python train.py --n_layer=13 --d_expert=160 --moe_layers=[0, 1, 2, 3, 4, 5, 6, 7, 8, 9, 10, 11, 12] --init_std_router=0.0303 --beta1=0.95 --seq_len=1024
Below are experts of layer 10 (counted from 0) of a mixture-of-experts language model. Rows are named router (the router's row for the expert), down (a neuron's output weights, with its number) and show model dimensions 192-255. Each number is 500 + 25 x the weight over its row's rms, rounded and kept within 0 to 999. Numbers have three digits each.
Before each expert's rows: a language model's description of what the expert responds to. This comes from a sample of Wikipedia text that the model never trained on.

# expert 4
The leading digit 2 of years in ranges and lists (2016, 2023–2024), plus capital or lowercase first letters of foreign words.
router:455481496486533513504501532470469500517504474514494507521506539491526491481522478499495481487448499464461511462570496477540513490483487501517509545559504542493473467492527498486474484538526536
down0:473548488547489506513440497476515497498519464479499528526527505495531482490558497515503513504532531479502536529457500494492517497498483474515489504506486506494515492540519486501485525509490474
down1:480479504535540507496539478533486509491511505516489535487497509481498520517473489494475524559500509438509523504543507527482512512458469504463455484500499508495519503519514565488505500478540492
down2:468488462549478506483528523508470550501503517491465505504466537532486469505510490510450483540501503519474645488509465545459517533505562458468544449522490551453485530542493501528508497483516473
down3:520524493496439503518488451511495509463483549526450525511468521491479480545521481511510470517488517519480423466446524470475526494490509507494496559514523497495494472546511500508480477496511510
down4:528513515531480489471484520551499445512534530520528476492512484465458460529533495461486515497513477462505473469479519474494515517520490496467509469504479478544530499492518530466526518467493488
down5:460528494539478520507509511519511492544479529459500549503532513506475503537481535481472469486508459479499406526514521542535527509500500450473555523495511544511535504510524498523476490457554505
down6:509488511464483508533541494492516510495549538559484520439491501473493482502513503522507432493477516528490459529466503527518488485448488484489463488477532479533487473503452559471494510488482488
down7:447492491461482495444450490507537510478548530508484514507541479522530479503458508509478488465522465517526546485467494455474523470479489503461487516511520488548512505523507506450513499490471503
down8:514506535535454528492480472499490514490533476496514537482508515501484433534520453515514508444508477442472522521497496460580512493531510461524503497535523502446494488506506496497546510522515508
down9:531498476489485513514492529549509458466499546448458529527487496549477509502475490487459493486492497491489548496507478536518540505486504489500527540493479493521496494459495498521463498482529491
down10:559505487473477481519489491528473544480512462475542467548498481524505523510571481480494533503474483500499433530532504534512502494484491510512500500513498512487493534501495536493527516519518518
down11:498500502495463494482536469500524457465504492516559463491531513514515497490522521527497494472532453457496451486490476496497458462502474473507474500476453499503508510479447476504494510473477505
down12:514484495510465559502510464491483447498483454522471523525480455464500497537500563466496501495518489545478515477506535470484445484539508486515503510460500494557488483526489535476507524477499504
down13:490492421501520505522488494517521505499459474502528529513461528489499520497466501518491429538533507495481525480477471483509517544514502498511511511521498493488501509511517499503503523484518526
down14:472452487540511475442470452482476530528486483480502510490470508472514498498488520453515511508498498520481536519465487529508489457515536535503498491499485542546505525491526495515481453516520475
down15:513537527469477518493543499456474504464497479538546517511483484492501495490474516511511480519472503546518458484501510481465493525503503493477503533499520470517485470475469454476519469487492441
down16:505487472502501456495504509535498477483509494528487455485504473504476535424493545513526535476508492484501504539465460530442501513495543491469482534523524467562507475496532548464499533536480525
down17:508517501506494519482476516539484541521505500527487492511478475448489533523469516494480528506474542498512564483516503512497526485492493482475501436473493504519472507486538504518483490535508491
down18:487534500427511497459512490507494509493499498438494444514513476545488516523520508491503490469547492530478539503479541493528470527492510509506482477514509459532496491509527499503499527553488491
down19:490460423513470517534474538471492493519512533504486479473523509487490441457480535523524542501473523536493517541464545526526520458518517510453519529470519518489440496516504488505514493550500480
down20:479510533493506472488507508491580578508484524493469472509476532527482505512472502493510511496478520472517551519465496475516473532491511470514467503462485500507474518514512479476524549459495448
down21:479515509486519531470498476505496487501500491509523480508508542474506509533465511494482463505496501450516465502530490525542566476476509490489527505492542519531533527508488511542514539497492525
down22:535493562513466477494478470519483478517500500514463532476519498506489487520513495494466471479538507500497489472510505491507492493487505482492515535486527506509537494463489481504506498465584464
down23:465462501500514503480484493488478469498492473500536486502494512485563531497501493492520532512517487495528488507517539475535489518493531552485505472494505496570513479527477492489501495537470504
down24:468455488488522494483518495510532488541487481469500461495515471475518515500505532506513512498519532509473510493488481475482541535491502521532470482477525510542493462507471475471516469504512521
down25:485558496516493514513504485495481508430543543507479476471504496519511530502507500526514470548463472448464534516545438495550474519460481494525516467468503487439504500481523531528484548491487524
down26:497486487500502520478555528524504483493501501491529489469517481487451485537477534533472510515528535502526477462482495513461466480487457505487517500479511497496529476497492495510503516493534469
down27:491455486465521503498490464453505496502507530514517504489492508500504486486453520507511526514516499482538577520563499519502506478502514458520523529473495508483496550485482500458474499490464520
down28:447493490511503500551528469517450501485544510528508517451460516457462504484494481483506536532499468490455540496440480508511489484483553552527540502469482523518487522514525481479516497544503512
down29:525477517562490530476490466509488514531538501533459556545562482514540516505487567469482527526477539506495505459498472509486486504506530467509490515500489557445468477449517537479537482488504488
down30:524542476464497529477540508520502497475514534497496509548521517522482477481461467512479546549500495507514439530482499513506484496446505509506479490498523468494463519504496496532520490496482520
down31:500472473517468497474507500516525464483492483499481481513448507500504485480495521508440476513490547514497480518501502482518517474507497514510501475479505478511492492476506502490523487481564506
down32:485498471471425495503459525514456474517528489532508498475447476500494504537518500527437516517476460512484522480490526498531508533540504501506506467472510487502470499556494527511535465464469498
down33:519539514513526505503518497510488516526469499537471578469521486463509443527509499550535497490490516529503502496502453484505504532485456520509478467471479528516513522536524506486529490471426505
down34:477508508520523499520484479486496469456470493530460504482476475516519536546500474493480493515504535508497362525508503518500500541542534518521495466506482513493496489536516478514472505527468484
down35:471543529481556507509545555464508477522471519528506556466495461492482520539511523480525536504515527496495388486518497493514475521545514484497487482506503495515503547523472491532473459480527481
down36:525471480470486463465484506522474517443500499515545488443535517522499473508517482523473574486521482481545533505494505505510509534492524508491526500443535474511484508495488482470481555519472518
down37:509490517469535507452493492470527550495548456455523499511487528494509478538490522525497523490503534508520464561535488515549497504495488480527470500506466520498476492463504476501531513523481502
down38:489486501534515472553505513499488488488526503472526485529487504468483480523543467471491513444501488486519546516532505503437536512489487517502508526495507485494498449509488509467504471491525484
down39:505500485488517556475462483481441447508490501515436522508476483530508507524533504439492520498513526491452468516509492507471500511551507501509551566490469474487498515498501466544498542511526497
down40:492492475499510512523518474500512509490537501513508509546506487473463481457467527482489483523484507511508417551524505491483506523531466509539479512552530487465512512489525518525503465454474538
down41:474513513497473477489488495513480517527481517532509536486471489530474524530504469512467475429529508461514466465512498485516533502489498476492521499501512525532493500485516461497506499481521468
down42:513493495487498486511505535485549509531417465471539503505506478478531508525526485472573489503507522486494510469516538542548526465481496455499497513498517530514461511476490468505516500527478487
down43:494535501504519486484495502501521493487500456482504480495510452455492465469518507476486507528511543497528413531482500527499493505458472518477478511490441529513501514521537534494518519475484534
down44:535492521506454497515461496536542499509521510524464452514469483496452516525494457494497474452464519492531499480561467450512507482574476517484506483491512490482485517500541520487496497497465494
down45:532494461515450520503467533483498531477495483519497474502522483501469493502539492488472481485529504490497493507537499469518533472554493532554499487460490525568457517512500479504486505520484535
down46:484497472484491523489508487484489520514473516501493482474465465530498536514496447472503497512497515490441452511516486561525501461487490478487530523510487487507505483489550507525543483509494515
down47:529469449485554484483456519465479555473489535487484489525521523493512471497498528445532481431476462474531546501454523515468504470515489497484497537482478491519516472522509464523501541494474513
down48:535505487494500504524517505523520518506509520534454477514518517480504512488480518507492500506502554470513505521502473526486518517478523531475446518514445506479530506500527503536500491494523519
down49:470476463479531556516520507498496509500522515494500463505494526514441503483522507496527510515515448450470579479497509479478496511480503505498480504512491505492510474552484517493488478519544509
down50:443470539488466504518478474536506504486521508475502521500501527500449468495492520483509564508479446497535514478528487480520503529495515524510530482484467515501483522495526478486499526487504469
down51:530510512483488438488505519537509528475508466485495503479523539482506484499511492487545524460489497489457647498522547492479482512484562475494511496516528510552496506485511490491522508472478503
down52:524489525504531535496524521506506529537526502475512507484495474496458483510479498490501551470508538504449519470468496482473489526488496512522521515517504510541530536542530475491511526506502502
down53:478493482496569444468507476479512509473431492493504500474468488477544521450495519513497499486501480512507537502502543522527481535502501514481509486504491472537491489530492528467501501501498508
down54:511515478492497537508490467487441532514484492482491439486447468502536486490508494504509543504482458554500497493494457493492481520481504492508478500509520500501498501482511479554498495495449502
down55:464506524501517522463496459493522490531479457477513500508477504461496497541508512489508483511509531503519635474517499491499488487505481522483473505474495469510540504493485474484476493492467508
down56:568451487497534480495483546487458477465525457525538487491529523530534493515521532504521479523502552533526545486473537482475489453518505496483489534543438462522497523505480506494505519465463519
down57:482507483509510495499484468487548501496491446500506506498483469516496471519472491423511490439495494459500480514524493498478462492529487506515489478551476478481493495541509476469531525513499492
down58:471463468511525513511500500517478519454451447466501474504482483488479492555501473479513483498503527504452392473471502503486516474522539499487507536501512516470516522455499474479500531501509519
down59:503493521503516484462459493473479466492566502476479490494499507518475507465448509519476504465474440489542543557493473482523499491527511457508479513530539476501500503442510537538470494521522454
down60:497483500489517484464547500537504520503509511507524485506523495504503515484474471490490534519479468502481465495490484499506527512455466469484488541486500484496497470493506461481493511475495540
down61:488497512485468472470509547535527500501482487527474479484478468506506507504520488500530554515489473492487406477485504567501469527479507499467490546484492498514510516521490482524472476508496478
down62:428502492501488488513521504478472512476523477496464488526500475556567487441498531515510540525543490499495553513494501471485470486498525517525486449494472496504562477526479522487484473474508482
down63:570532495489465526529564507593482524479490546467522484526452484489507496497507493492514450514568510540492463494483491483517491531465499505556504491525517487501478470493508502487505499525489468
down64:505510500529477525532507480517482509491477500506524484463479497495521519495511452524495474524513482471505545508484506511459501481472472501485499538490502469483502479542539510472515505521473478
down65:484473524440464471471509498487501494532511483512528493498499484507476506500517515498506471508486436497490577511510492484502495507500485495480530505466550448469519483484477469482465494458532480
down66:527518457504502515498491498455493553517516497484501492511473480475528544443492468509531519513494478470493544525477463501472479528473501468536475529486509500518482494489527527501523496476496527
down67:538490512486497512501533513488508485478491551500489527483512491538453507482491514552546505510519509458491541500456495488489492546529489484454518473532482481499528433501471541512549452542470462
down68:491480523551534463475518468516516513488495493502467471499502456506491475474547485499529496514466475529418501505500474472525521485517490494480544516508517512505511509514519542511488515507473539
down69:523518509502496517492492479524494501502483467501528518506475460506513517470475484525486544484481512514573502550494525524487525521538499511507470507496484473486524463516551512521530497502536463
down70:512487511484501509502482526500478461539515509440484488511465470496513498465500500522498566467502482534537589515490495539496521487511529492516478503514482518532499495513500486518460534484511498
down71:495527526504537471527511507507493511489463496500505483510500485441485513521452524495539514476453479489551455496490458520530481456484510526475461531534462524499518517474511532516525487510519490
down72:474518452499511528512517508499499457480494530534459543509525522516483496477471504472487493504506482518506523547541483514505518473497526541497485503492535528526484521457514504490479505495488470
down73:530512535493474441509472455513497502519477497518445487499503519503480479491475507492492525514508507515503471443496517517512479508504493483512482475529520481461522494491511524498473534534521525
down74:480457478512499509494529501477516497480465504548487549539487509477502523550481503522459508489450518484534492489481509543505506488495528489478519496508474576487491432522440539465484471477524470
down75:480486549470527519504491527546506512536512528491513430460455465535494523516483501477527471502513555503518478461549471480496515519496532449483511516472525485489500445514495504501505540559440542
down76:488524485475456532508537541501511493504493518548540473499519481564480502488523497497517509539525524496505531517509558507508511511491486477504527509525500569471452450501479570518531469514487520
down77:526467501490488490479474520467551476496521525499516501476503497482498527493528513511541492530533469516521541501505484480463537505490480506498505506573527499480554426492561538510504494498491516
down78:465528474448513499478504469523531492497489514505499466488514503494492449504512517482511511477458504477513566531519537469510490515491483495512466496523480516516496473545509486475527475525480520
down79:487481522501479537472499549491465493522514531512496534509504470518499515531499474473468542542537491511506465499494530520466521464498496504476469518543497455523453478475511513530496521509483474
down80:541518535530548475469531510469531523492467504477523495461498507496518551510480476531527486519483506528504522488503513568502449545490523495495477486488521528477474511498464495534491474477557543
down81:571488508481503524458464458539499500543542503481501529494428480523497512445464461521475489521502493552497515524471474521472479452472511556484508508495517508482513520472498468507479525507534538
down82:492441527518455487530500547466488506494496484477497502517493469514492485530471474495507489504534500531486383504532547480496505498556473470525531514494526484505548474506506450490532455526464527
down83:473480479497517490494481526487505486440452485509495486513524505501504481546494474440473505503532479504523546452500538502535478491496454490511488488551508483503510461549498468526488453515516483
down84:448500477500483510487518518449493551475477500496519481516492500486531496496517493439497498475472518502524541498540495485463509506478496435510496492477467508515491522494506506548477488532470509
down85:473502553505483473499529544536500534478515495483479496480475505557540522439467535513512566517481483515500562528523491493500493471498461542460477527512499498489522478491450488517482510523496514
down86:512512461475462526493521546519506468501450531480498505501499547510456525501523498519497505520470473484518507517499503506511503509489485469521474490504491532518523531517489498528496479469496514
down87:516501586499515509506505479525522472494472526486517493455489554446445532491469503500526514529509471519492579504508489480487508481479492518474510522479513495506542499530491520526489508464526514
down88:496536508499447508525488501474527471549444489524479501496520553523457515506538538481498497485504481518473466530461486478498557524471511530499518497500497490507511451514492479476530515478512540
down89:526526516470509512491492475540474491490500455496499513523525534512476469489487504480525455479500515526473551490497520527510500502519520530537532501500505490497523520491495532463546510517461546
down90:446426488487542550470503483520523512461505494471485492495527502516488479513424516492484511507479509476503548531457488517479489500544517504501465492508502496501469466501518522492519534503450518
down91:452514409437510526511495507460472482503532486521522518457511480484539477498488516497517478528486476513516592492450524465490524466507532490500512503508468505529527491434532480528524509506500542
down92:469494529498478540504489487458444480497505519534497477497497453516527489453524542492490504524451484482526487512495481536477500474513485496508518429502493494495534557506495521488497474487534488
down93:513491488530487499502517491479513501534522471473456482523507521511500529479545495477499493472471501494474469472466538513537495439535482509506527525508482509555526428552500527518505446485492478
down94:466466438496515493495498486511497489520506502521519489471482508541509498552476480500505441476533527468529483498527485459531516493528502496481545434478505487486496535484504486498487509505484516
down95:526492534531493473528498523484472522571504505505514502472528479494506480534497526496498527511490527464561471478493542446506516459501463536488508519533505434490554484473536473493488556527511488
down96:504494529450470471489465530464505487498490548502497465472470516494475543540440517527510477490511475514508589502522483476534513529521517505493508507520501502474535487531521448500479530490488521
down97:539513473473495517466511534517509491517480472500491526489471475504489478462484494531494481493498468463471494505472505495493504513504505497487509460519503471514482498512528526477461536503490498
down98:560517509528535500509478539482547533502484513513434526474458488519500497507450520466500474502494485496506474514485448498485491487496453501519479468495495482488513470482461464462468509510504480